config.yaml
experts_per_token: 1
d_expert: 624
d_shared_expert: 0
router_score: "softmax"
routed_scale: 2.83
balance_loss: 0.0106
n_head: 6
head_dim: 32
attn_scale: 0.236
init_std_up: 0.0564
lr: 0.012
lr_mult_o: 1.69
Below are experts of layer 8 (counted from 0) of a mixture-of-experts language model. Rows are named router (the router's row for the expert), down (a neuron's output weights, with its number) and show model dimensions 0-191. Each number is 50 + 10 x the weight over its row's rms, rounded and kept within 0 to 99.
Before each expert's rows: "comes before" lists some tokens at least twice as common just after its tokens as in all text. This comes from a sample of Wikipedia text that the model never trained on. Tokens count by the router's weight.

# expert 0
comes before: " of", " to", "ed", "ing", " in", " for"
router:54 44 51 60 56 60 37 41 48 36 45 50 49 47 65 36 67 66 54 35 48 53 49 49 61 37 61 43 37 57 67 55 30 35 55 64 46 57 58 52 39 41 37 55 51 15 50 49 60 51 57 41 58 53 39 43 49 62 61 50 50 52 54 53 57 52 46 41 73 50 51 59 40 51 52 50 45 39 63 62 49 49 52 45 44 45 46 53 46 68 42 43 49 46 29 46 56 37 53 42 46 50 58 67 57 54 55 52 51 22 34 53 50 48 52 69 53 54 57 37 57 49 51 47 46 51 56 53 60 45 49 70 43 49 48 64 44 45 36 67 62 50 51 56 47 50 69 33 37 52 45 60 48 33 48 53 51 56 61 51 33 64 34 49 59 51 52 36 44 29 74 57 50 48 56 39 53 57 48 70 19 38 69 46 46 66 46 37 66 39 57 47
down0:69 38 46 33 71 43 41 35 41 47 49 49 41 53 42 57 54 45 60 53 46 50 55 37 45 45 36 54 42 64 40 52 59 55 43 56 55 49 59 42 55 41 44 64 50 46 39 46 45 51 44 51 45 53 46 56 73 59 52 42 53 59 41 42 30 38 43 59 62 44 59 52 26 59 60 55 34 44 58 38 55 54 65 41 53 46 42 63 31 46 51 38 40 70 56 49 39 63 27 58 63 39 54 46 37 44 43 62 63 48 67 56 48 63 51 43 65 63 38 32 51 41 51 52 55 56 55 55 53 58 50 53 41 46 53 46 42 48 44 48 58 59 43 61 63 39 67 43 61 61 35 40 80 40 71 53 53 60 62 44 60 50 54 47 49 62 34 33 37 43 64 55 42 57 43 63 46 26 56 70 59 32 59 50 43 41 48 43 55 65 50 42

# expert 4
comes before: " the", " a", " The", " his", " be", " he"
router:45 48 59 48 49 41 52 36 47 53 47 51 58 61 48 47 54 56 44 41 41 40 62 53 58 36 63 48 45 56 52 38 59 40 62 58 46 44 56 42 45 35 43 45 45 39 58 52 43 44 63 54 56 62 50 62 40 57 64 45 62 70 50 51 59 43 54 62 53 65 65 57 60 53 49 60 36 34 38 61 65 48 42 48 36 39 40 56 50 51 32 64 53 77 42 44 55 40 39 41 58 69 66 57 54 41 54 40 36 51 60 43 61 46 39 65 63 48 35 38 60 35 51 64 33 54 48 60 53 57 46 47 42 45 41 60 45 67 43 77 44 48 58 64 42 49 60 41 48 69 42 66 52 64 37 47 54 60 66 41 46 59 37 58 61 47 63 39 58 45 59 39 47 50 24 49 59 69 40 50 39 34 40 49 59 66 44 44 48 33 40 31
down0:50 47 50 32 70 69 52 60 55 67 51 41 50 44 36 64 41 52 38 55 44 40 55 35 44 34 49 54 45 52 58 55 54 55 49 68 47 60 44 48 44 52 53 47 61 51 27 53 68 53 29 59 70 48 54 64 42 62 42 47 56 42 31 34 46 45 57 49 35 60 65 55 58 51 36 38 63 63 57 52 44 32 47 46 57 50 63 50 59 67 30 64 89 46 47 50 60 40 52 47 47 61 53 54 38 58 52 60 51 54 55 53 57 46 59 46 25 54 59 51 58 40 56 48 57 57 38 42 45 49 48 64 59 41 48 61 41 51 28 51 53 47 50 46 33 41 50 49 52 61 57 31 50 41 50 52 48 42 69 51 55 58 53 48 66 56 33 59 44 29 59 55 41 34 40 36 62 30 53 45 35 60 47 46 53 43 49 53 48 45 51 44

# expert 2
comes before: " ", "|", "0", ";", "|---|---|---|---", "otes"
router:52 60 50 48 48 77 63 45 46 56 36 57 46 56 42 51 54 71 40 66 40 50 44 44 51 42 44 45 68 68 51 42 46 44 52 53 40 59 57 41 28 45 40 42 54 60 59 55 48 42 49 34 51 47 49 62 68 48 59 43 52 46 33 63 42 51 42 75 69 58 40 39 41 44 60 45 47 40 50 56 54 46 54 40 45 51 46 58 53 47 59 65 29 58 49 37 51 17 45 36 59 49 48 58 67 39 56 25 36 47 54 46 70 37 53 54 46 31 58 59 53 31 48 45 42 52 55 51 50 40 56 58 45 44 31 61 58 53 49 44 46 35 56 62 52 42 57 47 76 66 45 54 55 58 48 50 49 64 65 50 42 62 50 51 64 61 48 58 52 35 56 59 57 61 61 47 56 46 36 43 48 56 42 33 49 20 52 48 40 47 45 48
down0:58 71 37 66 59 49 55 62 52 57 49 54 35 45 46 47 49 37 58 56 47 38 47 56 50 46 53 64 55 50 59 49 38 50 67 56 55 55 44 50 52 50 31 51 62 59 68 46 40 48 59 51 63 68 54 64 46 45 58 45 60 49 71 47 58 47 57 51 53 32 53 51 36 49 41 59 59 42 41 54 47 62 56 32 69 21 42 56 61 46 48 63 48 54 28 30 49 51 53 41 34 44 67 41 51 44 45 50 50 56 50 30 65 54 45 47 44 38 37 55 41 55 46 53 56 59 35 46 38 37 44 55 65 51 45 37 51 55 62 37 68 40 60 45 40 50 58 48 38 33 55 63 43 56 28 45 53 35 54 66 48 52 48 61 53 54 41 63 47 27 61 45 40 50 60 73 48 44 42 57 48 54 55 43 68 48 43 30 50 48 56 78